Below are experts of layer 5 (counted from 0) of a mixture-of-experts language model. Rows are named router (the router's row for the expert), down (a neuron's output weights, with its number) and show model dimensions 0-127. Each number is 500 + 25 x the weight over its row's rms, rounded and kept within 0 to 999. Numbers have three digits each.
After each expert's rows: a language model's description of what the expert responds to. This comes from a sample of Wikipedia text that the model never trained on.

# expert 16
router:520489485509483513523481490543496491501459548488490499527479516533514481527469482514529503473480505494470517503509519498508490528471490523467492512465472491484490493482494511513474465494465500485507457469534462515489472480479491517502492542510511520533526560551477460482535494509555512483543521528449511493467514524444505527501498477478552451491490484488546491518511430485498470480498
down5:515477502424457484496476488491560474516502479535510454545491486504498475537496530523533524498502485518486515481531477524500510492523498530515514501473480500507496508526477545468530491509508480525512465461468427518511478498498487494514510528498555484497513488535564499484484508500493507495498539520494477515484524484487471548541479476483461502457512509539503495501521491458507464462488
down6:512507438523477494517493503510510540542529462494501512506493494490511545533468433542523492504478500487502534519478506511517502521504473553476484471505518510559520492488538475513519494472531503504513484485504501503493533481526468505547468491523542462512491498453482471493476498466531473499503514523459524458462470481488552480474483515472532482470523481492507496467480481526524473532529
down7:486526467519464504524495499507498525504550499526550525443500504503509482478526503498470517491520522477449510443497483502550512538523527510552444484533527507484476501526489521528485521480527472491500504513573474512512483496502502517498473442478489470488548493497498488455496495509467505515473502483551517474493466493527529489490483482473441506488477505520493520488534515491524529509500
down8:504521505507517518518492525556526551487520466562492538476483509482488468485482511443499519516438459479483519508473517524478487523506474486505477492509536530499523554469519501524523495481499486489500525465534508476487485485497532490492473518522524524494509502467494478522479453471493497496521510522469550478533490490495481512432474495505477510552463504473480537482516503549529514488489
down9:505532473525566503534532500479453498463462508477526483486489538533487477509546495512488491495503503487528470512516507493475485474494470498518466518485539556509489458471446509497478520531484479504450478501475489519491503528495507518488491552497485502531503543529467488477476514520486514530537493510490503522489453498469470502550495505458465516514478468534487481527549505500502472482547
Description: Biography institution words. Whole words ending names and fields in biographies, such as University, Museum, Art, and Career in section headings.

# expert 23
router:489469465530515519456511460506489484473504514516547522467449491541522509516520507516526513471465498510467504523474484473524499519536518522488540531477503529471504481501533553500472520473470468550523505481473530464465479533489542504485486520518490486532478473508494503439473507481542514520470504496504505537517528492535510512457517514521516463517474524486516461483513491461484482469478
down0:471525521493509549475518499541437522527505495503508477493488487513527494517543507497486479440441490522480540532454471484504508503515538514506546476526510504551502525507527477496474468502511446486528460491499495459501507566503484452487481503500489495474489521494483456482529545489496466492522470483475501490505461511513493514514498495487535528471522491510512544495515483527486469487535
down1:522455496535501515476480499556542461502485476500475493497500493478518480504479450496513500513482527484519473524466452486499478502512530514496535485531484529550517518465511502513507481462498505505527480520541456519492512513503513526489513494482494491499473481505516519487496499541521523459505477567520518467502514495495514445487485441523572504540485467554505496480499473535471526517478
down2:498463520505514465518496534515498464523486511481530489530414524476503493474523541476509481486481488534506466498518550500511470510499525465499478490519526496512549533500473513476472546513491490447461467494513486478518504496484493494523523505490479503507527543538513503443516498522454494527506504539520472497510471480515527479491520506511555486465519514505500517499459486510480443502548
down3:511500501507493507529520493471486538483535470493508529471479502500512488473519513474513463426510519519515502501529504486528542494491488482510524495475550502471496537520552520489477539509483536517488507467495532546547493515489502473521502503468508543502523525498513501504485462515522483444454515532489512485507519481492486515521508460453494516562456521493445461490486481457517468514474
down4:479498478528528502472498462462484509496482480514526506526503464482479525487499504486493488475496543523512489536495507515496538496493487443525505450540471531497472484506519469513486503541536534520539479483520497495475510484470504493542494486518465445476462502457503568521499497480470470496494479564527507553507479506491533513531511502499527477536515539490512494457501475502477549528494
Description: Stat table blanks, word endings. Empty cells in sports career tables and totals, plus word-final pieces such as -er, -ter, -in and -ers, and 193x years.

# expert 27
router:483465468534509520454506462507497478481501510514544519464450493545523505512505499513523511464464495511471500529475488469523500521529520514489540524478496526475510481499534552501470520473471460550519501486476533463463476534500534497487487518512483504527474481519494501440472510480542514514467497503503504532511531483537518513455517512513526463514477525481520458479523479462488473467481
down0:512528489500506549520506532479529514509501529463520528501496491438468529466506525522531489501468509499507503500495547509490530464499453506506561529529544508460497493489511496508472503484489506493490504490484518521465517500471500481518532540478471451547548504495500514472478511459506539522486515469514525467499541519465503471487495490471493444506533471482471534498520479519467476451475
down1:497492462535508459532528549480507474476498476467509521501532453512496502486477539517509518531501491536525464514510511513504482516448510505501475517496499483496494510487514494489495495491480496471515449537478497457507503503513510518465522510503469505503509557493448535499469535533463512478445540503528527501448477467470558491529517511485514499541534508490531504500562473481503497467482
down2:513544478541469475454512471490524501502522493449472520501461517502489524517523491496500481483519524508501522510486487444460465518527527468503483493534501478517463430482517490492497474472480488491458497494478520515485527518481546493496520541515530503465503521519523540532499501509578469528553524501501476487488495483514497502516471543522499553522478523505505459500473513468494499516483
down3:541510485495482504544489522531482531499498475475483523487491486536521466485464482545499524506519486528523476458540532504544470531466497498503485525472491538485548480520491501504504531506528468512510488534471463507512486513537493518440521509481479478457459547495507519477473502532477508459453511497488481481496503488468500511520437475499505517525532488506541450499509508488506559498491
down4:486497524505482461498503533518496490455544508535496476487466475501484515510500488472490490507520505479515501461529518507457517538537516457454499446565489520508498471506522485508471532494526541473467498483483540523471507457499548544505484510477586490493503489498492516534472513523539485491535495487521484499512494500532473536508474484470510544491522498473521500516459516501491471508481
Description: Short word fragments. Short mid-word pieces and year-final digits after 200 or 201, such as on in Season and Amazon, er, 2022.

# expert 8
router:479463466532520514456503467514490483473498508517544512467452494540526513520516499510525510472455495511466502534481485470514495520536518515484539526482494529476508490505529550495470521476466463551513496480475525463465469535502537495493481519516487500530475480516493496439473508480544528522467503500498507525519528489532507517455515515514530455521480513483514461487521476469477473467485
down0:449489490523481486503530476478493463512517531537546553474512537524516492493511501490529561473492502475474487488525501530530495474502523436522488477486457506490548503495472537504505486501513519482475511478505491490474484517513461524453539483526516512496461466502532536519500505491500473528538529519485496459548475473487540479525490502495485534484491465453529492504474487504510468539480
down1:480501518505534515460499519504517487504482503485489473508480506478512516509485466474497491483529497514484495502491508507516525463513479529551494519509507459484523493546512499479517499491515525473530483477444487507444470512537540429509452552488510487514470471510509475500437450500505481573497506532477500518455512516531514512471480488546511507520494515530477509519561475507526502493498
down2:490508502497475504508513481509496503495539528460480478460497504490519509506518461461540462525444513539484484515469516516541441451501520506517510457466508449494546520518501458485510470489476524513496502487517495468542485506520553491498514421536507495525495527485509486492578500504525474475512499472483483490523513511482480550510502472516510528520486520507505529503500522501501503461510
down3:475494498483503487483514487490527518505490504505513534471559503514522478501452484517480505521477514523509516545508465542453509499472504465470513530521505510492438510466518510523551540495473495521510498532510467507495486511486479519493513480519495483523555484491521531447510544497538502525525489514519465496500515459448543496530476450495485488536462537484508515477474475520452497490459
down4:506457502496498482464514509569499487501484492498488508507542483516500546461472476505508480485509495481502520522496510481434522494497499499473505493485480477526523486452505476517500490500535502499536479504480465536556513515485571495531478496508540498516520537512556453510466462476488525508499508492488522479493477500471473500446547481487437495501522488512492486520501519555505492537526
Description: Word endings and plurals. Final pieces of words, often plural suffixes, such as organis-ations, facil-ities, argum-ents, hom-es, plus the and a before nouns.

# expert 17
router:484463463528517519453504454508503481481505511508543516464447497535525514519512508514535514468455493505472503524479486483523497524532520516489538522478494532468506491494535547503467522483475460549516500483477534465466474528499535503491485515510485503529471478513507505442475504479545525510472498499500511532535537489538507517455516513520524457513475525481511459482519493470488474470480
down5:479560494518487535482526538467496526475479526513449471524488487503532520525494525535495531458470505494473492464511477490516501508495525525483519527513486444540474501499471484486489515501464476458515514499493459452489488472529513502478519562511484534479508464534532506509509461532452515493487500479530503526467518491497477494519541524500478514541491532500489517487501479554489477464532
down6:517507481535465537494490513515472500487505524502526521528492507521498503457533537453435496467514528466523502480503517512500508525483486515493498493450494481510516511555558471485507495531529505490489517535493513569526541466524528524516504507506476493446520529440457500504528488473510495495454498474513505513471528489454472481520492521471513465463473471528505520482487500480498488514513
down7:498547553497519498483517526523550514502521466493513503493483447490497502489461508424504493506480452474559524510495488505501522525471534504459499453477482506486500485474507501491488502504504520466513479489493488475527513494529493496470533496504527531479523497522449492514497522529489503500564464468497482496501494483467513545477469530540510540460504502475531541477506519503445508519528
down8:496464499491492501497555557463473519520494537492519528500531465536503454495489507506488426525462516508479487480529521484533528510514509483501481512524511525468438491503524496510474451503508453514478531483552509487498473533507515499466490501508486499510494488456484515455518479541493469464454479503477521501515519466517473503460502496517524537527512488518484501492522523534514549493521
down9:498470481533501490529489521516501491503492569546490538495519505544478513504495528502490500496517481504515494530514510527495489486548510447553535466472467500531539470516519498505515540459459489503514523468492482547484460508499525479509503479471495509440499477463478472512467494510549505475480525474497523487465520508525528488529513555451492482492517506477473450515507493487502503466483
Description: Plural endings and table numbers. Word-ending pieces like -ans in loans, plans and bans, and -ential in presidential, plus small numbers in statistics table cells.

# expert 21
router:510537522558546500483458491505495487498535505486507499487462458458551508487537496466517498482496437508474522482493474481514438539495493536457526515475520493509482508514478535537527492473508515517477485446502497522452462510473489475496476470527539488508478505511514534482522494470449516484518500491463509528488515472505527519507482542482490513499467530486498504503506513503553491516526
down0:502488507498510509517437500489513489470501481523504524473494490531504503529488496480494552480532544485544519538524515505523508507458497502474520493515514486540513522487489468481533536482484441458546501489475478508513460543513480518469526482500456448522495508488492531480546500524474531530466494465476466504459504434523470506496522521532493542525488516506488524462469521507488513508504
down1:496481482481515566497485461470531495476526461534493475495516486492516474507523527517562506468491503465483540517469529507518533505502426486528507522522475498531483515537515446517467527503457490522518518472523522482475476485513544506504529481490444511512528483493537484508530497507544472509502506482515480473527473497553490491527486515481529472508485504498526460486524519465479494501486
down2:507510506476477531500538486518480459511494480498515505565507516494467519479466520536535522501469527524487510488525486501472516490524503440530560485446513477529510483497483483518511485480499549468519516533456505520498475517504547515539493542492511533489526495462508443502522484497515497502462489484472473498486563480495494480511540508478485467523512443508468470505519514521469498494497
down3:545454480496513521522529459467451479487517501513507495492506479512493540488468499472504487494476528449463487507518500480525564505489478510479485520545532503509491506496502499483506492508480521499491464501514469467548532493523443488504504516509549515502478537516473465526507448518513479499487539474492489517499495523489487490524523506489440458504522460483520540481543552510554501496506
down4:534473494484527540525490458471466500500489497508497438467530523466508512467522483483493485544507510567507448522447489539523503473537523481531491484453535521425496514476506512490509505522502511489502494498517486519496486458494514469500503484444511511521503514500531478508487505523504465518530500506516477474472519517519535479484492527471455489499499467511505513494507529557514485542487
Description: Geographic and census data. Settlement and population text, statistics tables and Cyrillic letters, such as village, nearest, Rural District, vote counts.

# expert 31
router:463503461528563505481513505476553504476481533544515453481472518513517510550509523499467492452505472533550501515498501481518453519484523521477498506535482531466509486478486497531513501531500468537517499510510484538505490502485528505531495495485483487485498481496523471449480484486508543496453495533500478444466502461450516522508506490525540481511535505494515513519541537525501503495475
down5:445577497461506462491498482553505470517524529503513483473510479481488555485478508501481507497532529521513443495499523493476456455492515531504464491475536504455514516491486540479490507485540482471496526487489508496535510521508549478508533462488502509487501521477498524505526488509454519535480500515502487506522473488518484502485480548485493513521480497539525476481500512469470572488513
down6:522524501551468516507485465463480467486538525486491502500450518530534543494573503498462511510469484478479504501456483471493541506499487452473507502517552521476499517486563462543480515490479481491495505463486469458504508517501508498521500509504484502521508480497493483520553477453542508504512503490500529521494495527514501508481481492505455540512487556485476481541485462530495508494492
down7:495490460461524504490514498482478541530506488468485519519515543519466506523524502516459459505470489462477497517521484524542474537520463477531485495508504476517499443492469439490502483510512520506473480469515510509443511498533496507487476510488519522504544473503561516505486500551475494499557498517515502479553496495455462488549483506498500505535502533500477531482459476502528491487513
down8:496450492509510487465501493514509507494482502511510474516517495459512532439510505487493507508507518533502496507505509431484461560536486482461465535494490525499535495505510481491496504481527487494567492516546489512491472501511509468554486528464499447482501507545490496456526469504490470498469526494520529474458495503506497473496521587504506500519531493469480520511483515538506510512474
down9:511497498508499489532485514487471474499491505539473540504521492516519478480451548482450511494502465587503466551508503495484477482494483519484485489489496476520486501469494453510485491547541484540504482518536489479493499515472517541494496483491553484560481473498477500538544486490536540504488492469527451541504512516521495463517457536468490499502501501540515504483493483490478496483520
Description: Politics and election tables. Party names, government words and numbers in election results and politics text, such as Democratic, Republican, ran, percentages.

# expert 30
router:467497462505508540496542514482492489496484532499503531471467478509479541502481501513487505519517475508499505491551483530490476529488468555477520492488506546483485531517522515470461481518531488505507509471483529466503526500467504495454455510491536514504488534456497482494489493563531518460511464505503487499504482496468524490527494548485471480484537499498532444502515484467454551443500
down0:515473541534481477510486444496511506489507523502493513482501466521474491465524462505502491496487526470492479489511517500545527517504525501484477479470476459501532503523469491520515506525457540478485457488497497541521483445491498506533472486511503514538489501514534456482511470483535537522496561468551511528503516519480522507540454488494509504504461459540476459487519552506534501474521
down1:518504458496545497484515510483529519540487523459511518505522471534530513480495498491503491517450514539485490518475510483495540523535491470507488509543517500539488512494501517484478469513457528496468453510567489503462451497480480492514498499491535488523511480507513493515467503482570548472522523471518525477482477479516524507495481476475526484498466528486513466492511534529435478474464
down2:503470479482538511514556510490515487467483512471504494472542471497535518483554514467509471469519514503503492521506509506478464495491474480510477496511523524477515507497477464507487511517473464494482508509462518467485500505491473499532496513547519540526499535516516452528504484539468462510520455481508479501465489496512512463474485602523494510500520508518457520499512568482480521477479
down3:489524474468512513540502512488454479472505451537490494515498556518537489493514475516495506468520523529491503497513536491508498485497480516501498469506549459506461463520526503530487524481484479495501539517502483485498544467520484485498543473493542538558499526438487510541492516481503507519491456491513483502534506483529486492443531546475494489523476450513465494474480485486513549487494
down4:524484482480491530494491511529504534479515484515517517529492493506503499481496444474524519573511481492475538493499517528487524506491478511546487524529528487435532504507485491549491457474513490468556487496451480500472504498486498536470502492508490480546518501454470489511521517524469543464530449472510533508478477472504488528497489480486515499531516492474504510509472448511531538459490
Description: Military and warfare. Nouns and word endings in military and naval history, such as submarine, Operation, aircraft, Army, ship.